config.yaml
n_layer: 8
d_model: 256
n_experts: 128
experts_per_token: 8
d_expert: 32
d_shared_expert: 64
activation: "swiglu"
moe_layers: [2, 3, 4, 5, 6, 7]
router_score: "softmax"
normalize_top_k: true
routed_scale: 2.83
balance_loss: 0.0187
balance_bias: false
router_bias: true
n_groups: 8
groups_per_token: 2
init_std_router: 0.0304
lr_router: 0.000439
n_head: 4
n_kv_head: 1
head_dim: 64
vocab_size: 16384
norm: "rmsnorm"
norm_place: "pre"
norm_eps: 1e-05
positions: "rope"
rope_base: 10000.0
rope_fraction: 1.0
qk_norm: false
attn_scale: 0.125
tie_embeddings: true
parallel_block: false
init: "uniform"
init_std_qkv: 0.0419
init_std_o: 0.052
init_std_up: 0.0599
init_std_down: 0.0599
optimizer: "soap_variant"
lr: 0.00424
weight_decay: 0.0
lr_head: 0.00822
grad_clip: 0.5
warmup_steps: 200
schedule: "wsd"
decay_fraction: 1.0
decay_shape: "linear"
final_lr_fraction: 0.0
batch_tokens: [16384, 32768, 49152]
seq_len: 1024
doc_mask: false
train_tokens: 319600000
steps: 10957
dataset: "wikipedia_en"
Below are experts of layer 5 (counted from 0) of a mixture-of-experts language model. Rows are named router (the router's row for the expert), gate (a neuron's input weights, with its number), up (a neuron's input weights, with its number) and show model dimensions 128-191. Each number is 500 + 50 x the weight over its row's rms, rounded and kept within 0 to 999. Numbers have three digits each.
After each expert's rows: a language model's description of what the expert responds to; "comes after" lists some tokens at least twice as common just before its tokens as in all text. This comes from a sample of Wikipedia text that the model never trained on. Tokens count by the router's weight.

# expert 16
router:501469490490518619538542447505467575522438496514427580485466537470416581466530453463542493559509569484528541566501511597409576512387511547433496449471521502402562534554546482443496576567515513
gate0:491467582377517448516516541463566515438492506593501551440530464519533537567518486450448526548488453517522495523482503484484527481402491533485428456522411561496527409568509464537546466510463565
up0:480494441549484494616505442418518492511576501430418544511459487434525555518554519506473464496528526469553444564535529530442425498545485476428521397447460465533511512446515502535428490503518527
gate1:566535454531488587444527405544505529565498563491504460594553448477468419541527511460451517447549475494479447557407605569454537425473532410478522553557444400446528518459553527537538550457412497
up1:512534554505573521571487559533509491538479432506479456408420548495535521477578487530475572460496481590450509505461479560522464525433480533496452491461493494521537537478489545490421576483441498
gate2:506492488480524522483581435619430513400397482433490531456496562416485492496561512512508525570439500439485555526466529529508498533505506580592484446535446567424432508531469499494528471464487451
up2:535483460463522457618511540462574589489443464494512517414540440501393473555545504477582521513489447508542553489513525513476456522493560524543495506478525564443510609366601529489542469549507539
gate3:422532390449586520478547531503481547574541456508438472501497458539519508490450536588557519528495449490430471506490523365493494463451624532477499474512461402478483446536504451520486612493600475
up3:545460455581442538531471537509484404478616446440454481493505446516597541591442545549544455383539618450506573508504493578449528468462590495540428449502574540487520510563520474427472552511525559
gate4:528514431594479474584512529481471541496473559545481434553498506535600612509522566541547549444495432485429516486553481486452421472482465526539453397476483493425569462536405490495460464405533480
up4:554506533478513524501442413463592566497460519578539454493522419495475545521485466451547551538481459599492596498548561549457408540515489538458552605430507496380479466454446504468444522381508623
gate5:537443427394551579478544454566496378584521475458540507448448395478494524493623483506510464531586478497499504546501523534694522554477466472377530427484520597522524425497577467509441503459514601
up5:468434513543567622535534497565511459559456529474599559558477540508507515459539462471430440563401483498451568509511492514510451572518494545486585540531442507550473515547513457586490477592434527
gate6:574578522517515541563478465491409482534514462414515546546529541483503448591472465450497512406482428458559586525546584361474476486521470441471491443424531514404513504489445476444502572549534504
up6:468469453477498496547476456467374432406482501437479518486535520463562582493445476522510437424457519576512546456515494551472426487500371481502520507466387436454463517507528443489547475463420470
gate7:510605532536426549534576520428462552451531487588387524430591540451496460525521529610451528528542552587473482406495468465429500416545459456406460442505486591549557539588519528503471487528530486
up7:422544484445464489504537457451473447481445506502524502423484467547451591557468428473521508443549405472455541450561460552474593506479576443536420551504547484547488520478513480474476473508567502
gate8:481571500574629573576538438522513517551577482572560551464468461437545599550566529525551422411512524563559581530499524519502423493510460587404480459480512494447543472543429478505474555468537490
up8:579562524451463531470467483523547563500512514545544524542552402512513422470493551562479484385443604474476469490500443484478501442608581591565546440497531587544460504513527463530504544454528444
gate9:399448493473560547570483456512537570496468483443466365443489457495614479505412547508553473514475548493446469652499606522508519535489532494428474477435504530510539533521495564499425447543518473
up9:509484507637514468453446526519510643603439517528487529535533526501487420479437492446507432586502528432464508515510544427404533509516528433432489483483498550502480526528567488477524478497644523
gate10:520582487497435483520650482447524535443479445453467420510482515355493461416534511474511515365529499474493467516550527565495527537495563548500530465431448450587483416498504489469443470502613474
up10:440512490523520518546496533538492600496500418474507526548550596532490493434319519493549528532489438550485458428514467427426493513511538527540423546524548513524535529492524464532546472563467527
gate11:471561495437454487538511546510491492563622512425456508467535467444462500491464482394534474453506435447522494621475611550373521505500492537512414559435477486547505531466481504519518523503497478
up11:455495429417508545572561447617452489477577494456629527503418392439493490447621512533503460571467510505442496594538493467616456502499502513491482545420523420498471612462527478466478472529452571
gate12:482562498497449567480501580551481496514469494487586441563417514545520494443520430496436523472485572470582566505585436442428434600477532427532512535467515506548553458443467510592406556495486462
up12:530552528571410546476519431480509486542526513448428476523483539355432504496448531555499382553464522439516510442582474518578426551570456446447544510556430474544588459492505504478510501532400562
gate13:512500555459524533432616462537536540568508588467516510539451480499509375466564495628398378491457369541497455445520605462438467503472500568510551526526528478420534528518512441495422510503474358
up13:455569545373539562576498582442509543464524526511503448493422477479539538487514489494409524527496494513532547621493532420458395477505585530543344492407458485443539550500524479474592520477592532
gate14:419546533483423453464512498490471458575492522533482566485475465478451547474414490580507416574454502460598489437425543449467505451482502379554588505520447444500532530596492622545522439465494507
up14:548547519472346497503524554470471516524499399501491497513440505479452553531520508509478402418555483439482509406511537454488474508502516493534573600458498476480540452509434595553458564393501492
Description: Infobox list markers. Line-initial hyphens and table pipes that open infobox fields or table rows, as in "- Died:", "- Discipline:", "| 1975".
comes after: "\n", " RC", "%", "°", " Male", "\n "

# expert 56
router:526485433479461544416505490494510491543439539555481558399550535458513484518462445422516478539614544488500515558505454548532450539487486486526484376533596576542527486537505502377474574495530580
gate0:542441514486391410469447469466441470446503492456441452471449539510565450440349469441517513467508509447606473482440558467488472535491413444431465389462559559369584550501508570434442506512472549
up0:456498467559541552427467472511435555513497456507435558505569516545552467533482603543521460497520480435460393564461558534399521536486545504546528521496465487505457515347558502585535461530518543
gate1:544554470437534509502495446419510548504523570508484448438530479469488540443619476496544501455588457458467503575511488573496448443503512440486545479436486564546503541476525480443450527500491507
up1:462423513469418523457589426434521532542443500460516402512552487459549517436523478426526469446529501483416539532530451452510632539492519510486465491433432447431498523533479562441454644400458486
gate2:547498383598476493466533480510509581468524570482514452508494496565539555547500483487449550472547540517526536577522490411486418582431452482480470368520481435601494531525571457581420533476509492
up2:543405614571585479534361472469486422561573499465469483498441525408407436541465510502495466549494472469520468467595374484468477511512448556562522505554436452462511594481458574491445522457519526
gate3:479549524457441467522492501499465571498514462504524442605556452438509553512465488437500455574525525462607552516484530535551568529505498475483510556524560575444518514440460543405436487413386491
up3:497450493432440523406470538542501450459531551505529535546535413555527468483484453568501534452458432592419397426562572448433536495515493490401575542475523531511558572533514494593415522422568545
gate4:493467527458507496496508458444483571548496525632568547531507493541456435527482582510462505505462461439468549483442481486503490490441492512541556521457486560521509379512543561537493508429509545
up4:531461529523429473435452482468557477493505511462560459514466514462515468440465548513465510526516553609480441428415513492523420514504451464470504480472557640442524466490544488462506485402486467
gate5:523521520501503412503596593474457512463626466492440510506535462570437429479544487509514523513511556591493459526488477480513592548476470473529476597400499443508531494462624527568522551500535559
up5:588535509510501542586493500525529475506491475519569562505534485474366497481532476512481481536582464493439433539547381487433561455411549441606516569518408518519478564518502439456543480489490533
gate6:514479484489486436483591448510445486537502423532567543432578440506437557415460434570511496468539530502515386457501466517522492439467527534463503451528518510408435501452440554473506554578525556
up6:532558449480569491529468495579500483460495496561473560542455577533482482510540533490566454464531455563555575562574547449428553504449472506585529498444526534575440454641448500511544584546471431
gate7:510441463583414567506487471481527479487532445458406528450532395585431426485540482571487508580547480579510422482365563422434555510439452475502403566558465576513509559581585593521486480466513533
up7:530566441475531534575562597481499494471493448503519499547461492447469506538506575525480540551467567528481537524481441442479603423506517413475455578579435502519384415582480485522428515488480502
gate8:470560429520440554547493486547518625609498630528533527490508545478596470485607525434534471542472423475522446487563530463443489516510505515437528454543485534486610492415427524610533478438519548
up8:400478459465457436450501520480541513497481537481451481535540537510454545463497583497554498490398452494472494456518515435451529503420546560493507468566487488510555440424483576523523423437639468
gate9:523508422443449503555480419516480450445531527519504406488493545511413477517555554428491500550434408427493500550552561408541479445552480466507496553522595568468474495552479552453457524513521499
up9:448520469487481520507489464528473516523595463490493449464517572516509364466498514440438435533436487517531389496509490506408576448417493496502609631476487435511492595556470417473473542426498523
gate10:486555547468571519499535432412383450535486478459547463457481458474491529524485571487466476584533451468437465559572416509498500591525570429550517479534587520454591443397511463410585433495583475
up10:548471453477505432447477483478581475478512524543437527417479485402523485513478508464589445637452509552507497458476527554402451469502547547491463531436398566448360592509455460508435565523545568
gate11:491468513509473563539549541394491390446539514488541531449571438493537481490452490494477441492502503408498440545626587417452483592388490526475537559550518553452468509448319613395456461594602487
up11:552543490503571467621355441505428457499507434527571543533455516479489476566432579489533452457544431481518531447481490513533406539477459495435507512607512628457576463526408514496480615503506479
gate12:466521432493462483509614483475440415504473502544433440525621544447504590565519503424472562562420425471413523512421610484442562534500548478493551422523463587438522589448504438425453479391598509
up12:534501552576483487545492461486513424492474449531524522510524464530494445534517434424542523515534520557432523490464486465547506536504514460507500439446431627423453486499462536537546495602524449
gate13:437422498527479459488476457411555460534609376488548483509453553536527425478503467534572461513559574536476511470481420492499458478527548533430542602520577480503616481391443492516477449527472539
up13:503454450458449503495502487533466491447505489542413415513554512464493448459448498524408553536488506468446435627450539478570538457505409427543580566467532489548529497532520487524421554577516492
gate14:440459445541414460572549521523586559497528474511473454574438501504526513467524474522523488519624449475485469594513549526563408473410604511412472474519491547493563469429465434510407569502531449
up14:560568427538536434472487447456435463584593409491502541539480452476525502495483440488431550511405498552540467616453568517539536507491517546474602508506538421607453468464444481519461495529447565
Description: Lowercase word starts. First letters or short pieces of split lowercase words in expository prose, such as red-irected, g-rotesque, al-gebra, st, fl.
comes after: " a", " the", "-", " and", " \"", " al"

# expert 44
router:472468461621456510436494474520397540536458513408544549438528532566502521499443504510504483533462505507586486429542486547597593532472427539496506499491563503476459572554473483505447526484444487
gate1:447569416576485409517434457443443553551442521531497544531530500492604527442539422507519485526475486538549344567558464529548427512568497419535518497573463496532460445489483478508511529436454551
up1:587566455477462440524474571489551453565509482548506463537444471466570586519468536421487535412578502455500496489467430461516507509452474553543500525495552479534459496573503402518412416426543441
gate2:519547461526430466461561511376357587444550498541520499520467489520414473511603523572437529493491488455497506486499484476533495414535505397464514513541558509569357536411589486490439424488502533
up2:463437417472514431540532466452474544438505550501529470531509482516479548551600484548513580499497436455467453417466426492566507559556493480506592439398528529480578557509557542553419549526481538
gate3:502530587490526432482502460515522493554497484416531533599469428535449512462481540521344544462385493483432494496428522441485535466503481475549473507485481451556456517483530401593511424534409481
up3:595528431569427479522437550565545500511503541378490560562516515494487569577425536471465515491509540548452464541486543456573506459456485470493494552555610487483429499488507571527473484474534516
gate4:466548493437523480497434409529498541575523533519472594542470524423393558463365560441481465564486423411528537565532493548411410517533513517468454573515543499535463500504500514426483492538606494
up4:491537458541488497571522550572406465582526516539489556467415407508550491435453495365487395510485561453465552499513487540500439425511534498452421351517508485452538492540517418483533507502585505
gate5:494508499498449431448540509532495421461550550418545478541542561534476519375404490523510509593424540442522388581460517462474466477486524444514451483541497460552551549571440529445522478446508468
up5:488550403492576501536556539503432526515499530568488550418504517417553487427505492567528542471588500526508535445515462521498457471466553501512567516468479465399583518603401527538483494431510469
gate6:481434537507492449527478480503450563588496475503486428497541521500467447533521516551583490472508530549355560488490556498480482522494520477478449501515587543439447498426505482494503367525497584
up6:423625526419467574510519472522524503531522519548471563534663490489489582542523564529493543511453520460491636521396523523517402501518503492506502535428398486473510514595479531534552579530564477
gate7:511449583483468432636473482467483478451509431479527488526426541483501516489471398447393500460469496426420532497576475509442469466533587480539519467589498568510479517488508512501485493478496466
up7:502544570518437497428463493523514591502427478474457459441550477452533524556533616548537517517471493384578502559513470512503433488449524477484606537528437572591500508565600497521424522394499559
gate8:578467444487581546465485459478624390479476511555580420479573526424547529450454566571463478565470382503520603411516469521482477516537486594533508480600574530517498482441396513518419544474495479
up8:425504558510520336496453476454542536387602489480556433576479550467452471566512598462540519475476473497491550567455488524361474493541393480531544460419447504452491499456508470499445524512572522
gate9:436533439478504498558567527458529525504469465416449388577541481594398514492486507486488579559513487467499493532563478457552591507493521464588498552438450472595452487489379436491608427509491473
up9:400495501462576483469458474434495502460499500498507533487523494492446476514470557443553470488533543532537520426490537526463420517501554507563602524613410490498548510535508485550458471506575555
gate10:547533469544529521429497474450540406488518563483503489485479440540464510431474439486527551538475524501519529448557569372499533392579521508510591424386473532570556460467468467455447418541495491
up10:533421546501438490453394443587592390426527522524533531527487513424510557516506539470558555454512510391567419518450475445545488559521514478529454581412451455514564496489502558562586525524525474
gate11:474457510499559458513456475455338456478566509417503509513448425523519515534554505405513564535488488420555526502476482480551502525484463586460524408489430573377417558443496439526454561435432530
up11:494436414587497482518448482579478417588467462560525496417437506452605495451541495515523474479433580550473442502610487568509567515442542445484569537518422463558504579500441545456523503573442406
gate12:489635535431426563563410512488533498522544509461477532429461444533520509498504456465476453401602494475542502429464480360438479507500495574533589458384453488549552374455496479453517484488478474
up12:531473561535484540571482478439462519514575568517481470552528519458548423504571572565536486453483522501507425407468543476551434448448566577538485525522471556468653471483414521496454539569494546
gate13:542629547560625464455518474538444471587548483378478495517551394368543464508443516572458554538488559452536450482458540373498496547491457503550534533459476523477514466567471480493552477506577474
up13:425466523599584496558412473523533571485475556510501519506510498568529510469493529450523443583539495501494475523495447589528507538495480517470493530560384605521460511521446530519514562436492520
gate14:525532436518488461394452496430502401449486518597541498561467524560587473451502441450527524457489429514472501464486494445449483502539512549428443505525497538539562411500541516443594320443505440
up14:399574443534457484434505514546458477508530572541522443395527443482437462460416510441509567542531545494509551492538465538443509467527540352434477589465551530553459576501503549563463469488546532
gate15:546486529593478484570575493508515465520464464462509516481474437557454498473549583581453546606511502550491484483484494522427525439444462515444628426560463468549513515408445500587500466506479408
up15:473451472475495488524563473593542474483514516442533427473520542535454389479472530570522515506455446500475425421479434440509508425386531546508528505447472519436553512548545509558584452449476520
Description: Years and closers. Year numbers, especially birth years in born dates and table cells, such as 1982, 2015, 1972, plus closing parentheses and quotes.
comes after: ",", " |", "–", " in", "|", " September"

# expert 9
router:581561508486544460612517503585456530488448554522401477406491538472563469532528510507517491538536494498546575500551453575532496508586552478557519504500530577407485509455565508534517535527564545
gate0:487580436393487589441455498534500540429620393489537593508488408442503415580516449508507520445466448448558474470511475451517623424525584435531518533520459437553551564479535492591503448468509495
up0:541504555630498372474483456535446494548484521500504478600448551511496548374527509494515371546450468523496527529516643572451573489454474513516490496521528429538511454492481416459459555490461470
gate1:496596375551518440485488548468520507560590547469540510489503598462498469525489511468524437582541584522529412550464517439526442535468533483523475634571552470542502368458535500641424590487524493
up1:475540548511461490497482420447519543508403474546481601472530522535524623475530642558511375478367426554489456501503477498479453476424402547612473530515532523531466440553475564396478536552438545
gate2:463487483507429492465485489472502597512451494538446472426454507468552401516438502474516512385449625403615495548531543443563497515503457457572555488575457608516453525511506546517437462382596554
up2:513458468562432502445428485566421470511536480508451476558516443497469516502511542545479513605525457483518527475463535392448587535496514406517510432545543461555442394452503450521495448516528463
gate3:464539596419567540520535482458519411470555487541560496473540462489539532499522542564539492510457433525502458575488518425502460509649526551433555406562519463439517450406408412491526468532491542
up3:594506466501513467601573417513521483476473482419490483473424531505439427493477489478479457501551485522431521438484611502550448479591567498499527500540462552431543472466496459518534579461506467
gate4:484537441503531456453460530431535507509500512489437419500517562540531526480617481393491530494555593429421493524501556528589487493552385541546409571498612464537564469512503428434451529541471540
up4:482476556443405578519473438557451523421584546493532438472463511483492455499456559583524365451500441434492378484419489466482497538539517492523501517442455497527466486480444347629564441514531327
gate5:548423455535523481493467449428492521543523566422491478486538506373551486501534433479466495475476524474473431508447614569481488547477541464487546484445459537452524514496493519513476514386561433
up5:547534481527468540495472442472540492519464525461543487451581441495540486507468534458536509510466522452473580580461549514464508483600592496522549489561519574553511538407456533447500533509459568
gate6:473487419547536530506451506567449509483535452530474482475491538556474429583510505566517526451551484507549518551515469557619488528570458511468547503398522455482547532448530532508604375455510548
up6:410432445526518439527453521496509526451451553530449443532508529394494531438489498564527525488495540596498472466435467461505504504522466490406399477479494483390512457529548468566521504488563487
gate7:601514393525563410530431494603485460594510474430474504465362615396568501562542511440482493432591512475572527531546608425468500530477397475450504518556431512563495534556481496517508565459508514
up7:503498480553471459464572549481472427486506505503528439514496520533546567578450486522430493501517443633538562531514615561520460549486454551589448494470530522463522448405411445626587422485489414
gate8:484607587544453503533485450501508514492544588592597593569480581575582468491512495479491492570462494501549492497423406534470432484505509552540526492458512590456480477507523542459506538505583530
up8:432554474454471489515475471431535491486473438597477569475517438550642543524542446518490483512489352517524479482597524511505441498486496457331510399467445501482501530466497491535551501529453554
gate9:546541452502565449499451583589530441431516490435584535525444547549551508541453472478390537487523528491508490532513390426479432545560414552519468500558533480502536475504562514510529557419566511
up9:437467482497517496528627421414402443529473543512483563531574477524533462432503507589503569483501442496532473449514483502528461549498574490588488485478511440515543632558524500480445460443509527
gate10:474432484474485452419464526495497526557595483487465549416524534455496529504510562495470502496477555539453555479464531531434573466435502475465497418622479520477486597512532494440445545559506442
up10:530485528416552600540511556548593490472516532409520434465575428547549517518466423477583486539472520477527453519461474480504519496510570609525604459429416470483441519411442523433610540480466539
gate11:505564530443513494476557502565477588456474420484491542529543487488527470453576483504524563481559557367564495478509521522448508429500464488648411564503435488460548328412509476537507498586510524
up11:508615433535466454535543407424498496537601550498660516458444504520454511422625451527558467490555478572444449457546545556553555407548583498499545455499442499511499521582519473502537545523537529
gate12:569603446494427428484443496496468509463574436385475574457528539506453398481492351505563495549584443574442517558420503527596528456460514470524397512560483466556554540547549489561492501493549486
up12:445536485484471496468481457525469583513470533492451489512583536541469502502486490616515516505529508562391516413456432400531517466480505563518459561440533435522538523503537426493544462506514450
gate13:557474542536547483440441550416524425553529510541573440389549541494489493522486520422539503478501500502577495555442528553468488574465550574469509462417520517495489522435451466437449403571482544
up13:416456489438450440411559519602532449542505477435509576477526539525515433472569510548524416519569476508471511495415426449565518576535479553497578587513534480544527477542525505470403437489521585
gate14:589474473469494434522490544546538439584601582570495560472479495464604501413459517539504521501444577619510594583481466468557540494477483444496444471418437460566427542503495518561590500484566459
up14:522481445503524457466561490433456515473566480439407450416512581460516490450544436484508464536518420501497492476458613510593509461432482543406525403465521475496525580433457436525472539527497549
Description: Quality words, possessives. Evaluative adjectives and possessives in biographical narrative, such as good, bad, poor, his, her, often before a noun.
comes after: " to", " for", " and", " of", " with", " not"

# expert 49
router:530479620540498456496516472585551535479448500473483454544406424466461513483565469549549452466456512478556516500400520453507471464542431486574554551465622534503525576573518550492586604513546533
gate0:568522510463532592473488547585434475525491494441452507462487559535541516484512563502575524639497467421436503539536504420537527410493395406534582484411579508513527538547595565491470452409397504
up0:545510511574471519513496485371475518518524469517528357493564519479454503420514451506512484500454471475483537669500478455581544482540492612449470462473457488522461493511445442508552628492439525
gate1:614403473475539420481601461510434508545548500399442465440507530490571481370528408530486545556437462524557547499513569501487613512473432438506468514388535472484497532519590500549492484426530559
up1:512511509452523506529428438465527554488527494537506530543439490452458471440545461488497540315530485519553434457449526402475470497635492571581557498549566450515597508479439444496632489496598429
gate2:548457522540491601548493479550394592496497543534465449453519496475499476508479466406476508501457346566426419583522408458477544500540463470399630473416455501556465517531530510492481584479479546
up2:494610538490518459502448531473458479459595501436516492518479562407445494497524427433519473470544522573521517482562586445497466587528536548523554484398488513434450521503497564478546518451528545
gate3:544491549503533410509522436512519438491524430394547374481477455444559380502548536471447534550529541461508558608462572540518428530502454535504480493521510518490536423527441571433463480503593497
up3:504455518474455431537512514458534514467402502504487561494493462523351463502487537502414517421568463497563530440393479470474405464583493438509465556436522547475536481565522550408498508468530382
gate4:472478613451530505503503477458482523563552516482430442505456487510498546484491506646497561505473474532541424535501539420564384422514505482523613528567490502447555536490496496402480440478543458
up4:489455493426474487481578419484507595570553508551369543575455524497488516483464412450482487540471480536442440516456476501562507562485486481509542545529526535542493442571537555510481484459532529
gate5:617611456505465502523516587620564392475498458490432483556436496496525462401559460569413454481519411513448551612518586511545490480561441477396512496503469466432514569430410536453483549449575450
up5:426445388480504401420525561489496534507434499449563541474472518494572514561551498457532480541530518506494431529507545480535586512561449466522564459465477509459511536566528531443561393478389612
gate6:463569453501621528569535446564536414427497512516470526534546440557531461519514505451514520468368478416523386494525467344453577485490478547494496462471533543473468418393501521516465445399467379
up6:410402546534460592509582556528490471524489449571527505541448498486381491493498510493462540519493583527507499443502467525488515550431567479398511587447467567500487413465515451486423599430536465
gate7:462465537473494507478495575580554510442503488521405389506546632554516534487504498556566565444498502447562449563513566461461468464562390543509504527568459492553496403457451562507565514496526486
up7:461475563612420468576525499501530479439500542506480432472582388519425521399540473556533441541518467477483449480459475419503480552544606496495503508490487453502515525461512475485521488479552523
gate8:370501555471555493483383434437427469474596489475523480575551552515537474492520454470463493505450507560562531473526523547460494503461446506526601460433526464470490469528502428401616548505479487
up8:437477537493483443518477563557626528509460490465411468460434546443470478489577541525466558534478503492465403521578500502532542496582505400514487565639457440523488543467536547478415454521454459
gate9:456503480469469519572467455472515513483523466380405611476508508446478582462581431549476480526468456499465477459489616531499418501500490582505451564552435491452591487443598515443605425535546453
up9:464484445513397517447486513503469470525479643413443525530587598497447498548546509486555564394478425493435548418450588452520451491469469451506553455482601532501560397505595403500539431545468508
gate10:451382475418564493399445473426540537544550444527492428387349464514557510461404437490383518616466509529469511445370540483539471513421513532533461492488507516536606481509498490513481504544440426
up10:488537593486452468355464569478503469401457498391518612492591523502409468463474464561552478409490453586409451520376559489501565546430495527524573518527478498477528545473496481597453544520481602
gate11:497473477472540504460493501459417593543551413541505343490573500474553591526548465537458489484428393490481521422526463566459483582497479443430570565468531434467517502525670491475499485547507559
up11:412483525534424517479590459498526533373518494488484513558489506513483497501519515581499448475449508522519622544525505515426529545482542408535457605517487447554445516502520522466447413461518518
gate12:464504513457405436502412515570634449600493404471417524536411528527508517445438482552615446504482520579550427491461485459462439568525556544448393518547479537443545514463556609484527494518441481
up12:407480455515562528544392561502580389527574539441476589566481563424461485504439510486564550514543479492541501499426491424459590458524496626507516563529454516523473593566611541506473547506555446
gate13:420536519572545522533463482434582594502530456499535453469483356502621526456513459529492466468487517516495491554508523441489564404526417490518426523488449390490489605552589444491528496458520478
up13:595471506461558548470413473424581504534565419523502468479439569488496538508493511587494448474427448501447469541605659559498502445592538540441467509546547433496494568525504462558443558527514474
gate14:543506461490472466464488549483573633445543620517543469578437494526479398484548519528541558542500506511490496653526511399553530510410482503542475524538438575546575530519461501514538564391618453
up14:560449583495428513449573522529488497465507448454374472491558517426429522517446551466530472528486467614539506491500458507472429407432516448493430560502462474536454473554412493512385553559571499
Description: Word-initial fragments. Opening pieces of medical, geographic and general words, plus South or North in place names, such as anal, Medavakkam, multicellular, optimal.
comes after: " |", " the", "-", " in", " an", "W"

# expert 62
router:515475494443565459434457508538513542553455480407448476566585467448573459518502432534444546573444418487508543418511498443505486498486526502401603531465467560466410514482538526564473470496462451
gate0:506584455517580453447476514469493541531531479439555553521592507537491505524488435495527500574509504489513522530538565467477478492563479469505489596502478509562505495469476489442483542581447462
up0:529592573610557494484551579493567527465567472500462511546455545573444490629508502489509484499562587544518507545453413441534503550532481560490464502523525495541559456513533499494505490530555587
gate1:455479475481493503486621508522386478449497648468511500530511505638536551540474468465450457440491505497485515439519484457487519490517573564469461433512524441583610528480461548513422415512562361
up1:477594503529474553559515557572526450515500565591493562494466406568379483537564434574441485430571520585582596538577462543448550468588532440448472513522524539548497455435470475466592505488418546
gate2:402493428548473473466534470467546409517444517599560514528519504478445496371501474438532434431560542487554460504550465499466418417499578524498476586518526516490462563595414470515503471458465470
up2:441540470645518496492449540593551493587478568533549514525567519486412558540507507466454567485582523440637569474508439462525420578516593485487462515560496431490465493529491522546543513461568490
gate3:557441567481570491487563543482582497524619475477564462490575479502467517474439527475579470507534637580505589480494575449487475439559586566450454515567456464412540478538506530414496604511492405
up3:652571488504521534524493479556499573493585468425467458495546511468527507540510468528426527447554488532531498504519470530539521460478469548511407579409571463504487481503490513436443459509541521
gate4:415521460619412539499415492521487476432453533406500524502522452475529565514521496529584461588551459423549491554409551512442499511463455512509532445460517477532431490466586462530564526524504534
up4:546514537681609509550465516483431536475436501497505372505468499428462571490507592516444527434429434522542511460489475485538515537562566446493453469562474495467537495527539468438433564640505479
gate5:437518425574501555570534519550555439468567471546431437484551456537472539451524492514583504362475493557450450506564535456469439517528432520541507507465506472497452416604551457428549491517487441
up5:572533555468472477510500489524398424475508550515551477540491444495413552510586408506458509572499626546471530472549447503438523536495539441480585502476445586615531477484485551475406514543512462
gate6:465487536628508555514537516578533513514540644540492489527499502468482502460462498579452455452578441499419516457493498547491502493493509493486459429518475421470586431527466626493541527526553452
up6:433449581488467518559530387487467507518581534510567504590417518515458375473430551457455418500541514554520495505576453513450458534438512462485513485528536540444464443481530503478519468515493533
gate7:548535453480430499499452511497450541538430533601483453551448447561561568378551491498601480492517561473460474547438465573550491465501486542426524534466451485493503527564472545355534618471626511
up7:462472439517462526529479505470467541476438472462449424526484578451532520563445465547463627505460515514512510439551521561466492535504497530520499547521442553481491472525596612447394546531547499
gate8:484573507462589497450538465402467582521500581591499592544561501547557529517486462472510383584493422462507464563473524511488521581534436574469553387515473506484551439539459465467459481596453468
up8:453443441476431457595507403520500446567517518496563514548435541487453470491519459441493453538541497441580512515511518513406513508499474487507419415503358483466563427516552418582462413510546464
gate9:496463487427511477511521592524545505431621512461583423592513497539477535584474523491457486530462396567502500452490543552431522477486480391569442457478585474545468481570457564537497497523474489
up9:385462507513529474424445473534464548470488531474588528547577511539549453420516493536492465490455559418523507492522345455466504498517614476484573543516408556552407523487558575505495474545480570
gate10:552523562562496464459575531458505527479491407439507464522511432447432426445475431576463439460457515436402490497553519413428472443520442475496389490326534554506566531446490466533411601471567469
up10:524517482522555468398456475543557507452443595523486484462454573610502531482543546445583508479493550438459576561424595572606510475417538481403461461480548465504461497453531576532535489498425481
gate11:478528559425561460452404483514556499488603424517522554466514476570526598455561480476638517575532499542569414469481476453434580476559477397364516499525559470476601518464504508453528524526449416
up11:550422453545380447485562529517471432451515496475459597448512516393552443557485497469456425555481520466484540472506477539535524561515450433529512524433524501528521512435515458560502513495590539
gate12:425464484443541527489441538491431500541520424455399557496549518458494500489516529487435434538440487603474478598470535433488474503438465542551524516483542536456523459555560501525483475385515409
up12:543505424526558577500464513436424589483406524436493434543485496570495503462451475507455528497471466515546430488518474520512558524491574550545567460512439565513399526565433424567548483537512481
gate13:484584533514539452490542460536458583505496348491507397471490441506475446514520517595506521528467503426581498444577472464501517548556501520405416510449464591451559463533436589459503560515504471
up13:573442541531505524502576502476468480431505369474538493469565521524576511490464442436491528489542499583583558493508473479645575481550551413473477501475546447557505431516494554553466477526518389
gate14:579492457544524557451509494501485520470505471530549512466557457462444514527583468457487454461573404506476497468493413546469456527553481541438446554478483554452483479405475458579456466512501482
up14:428468473547563568504402540403550470506485452437467467479584445472487482496500441395468490474465463451448489439505521562542418487443535445528488562443499527513540531561468391437440483451457467
Description: Determiners and ordinals. Articles and modifiers before a noun, such as a, only, first, final, another, same, often after the and before time or season.
comes after: " the", " a", " an", " his", "'s", " The"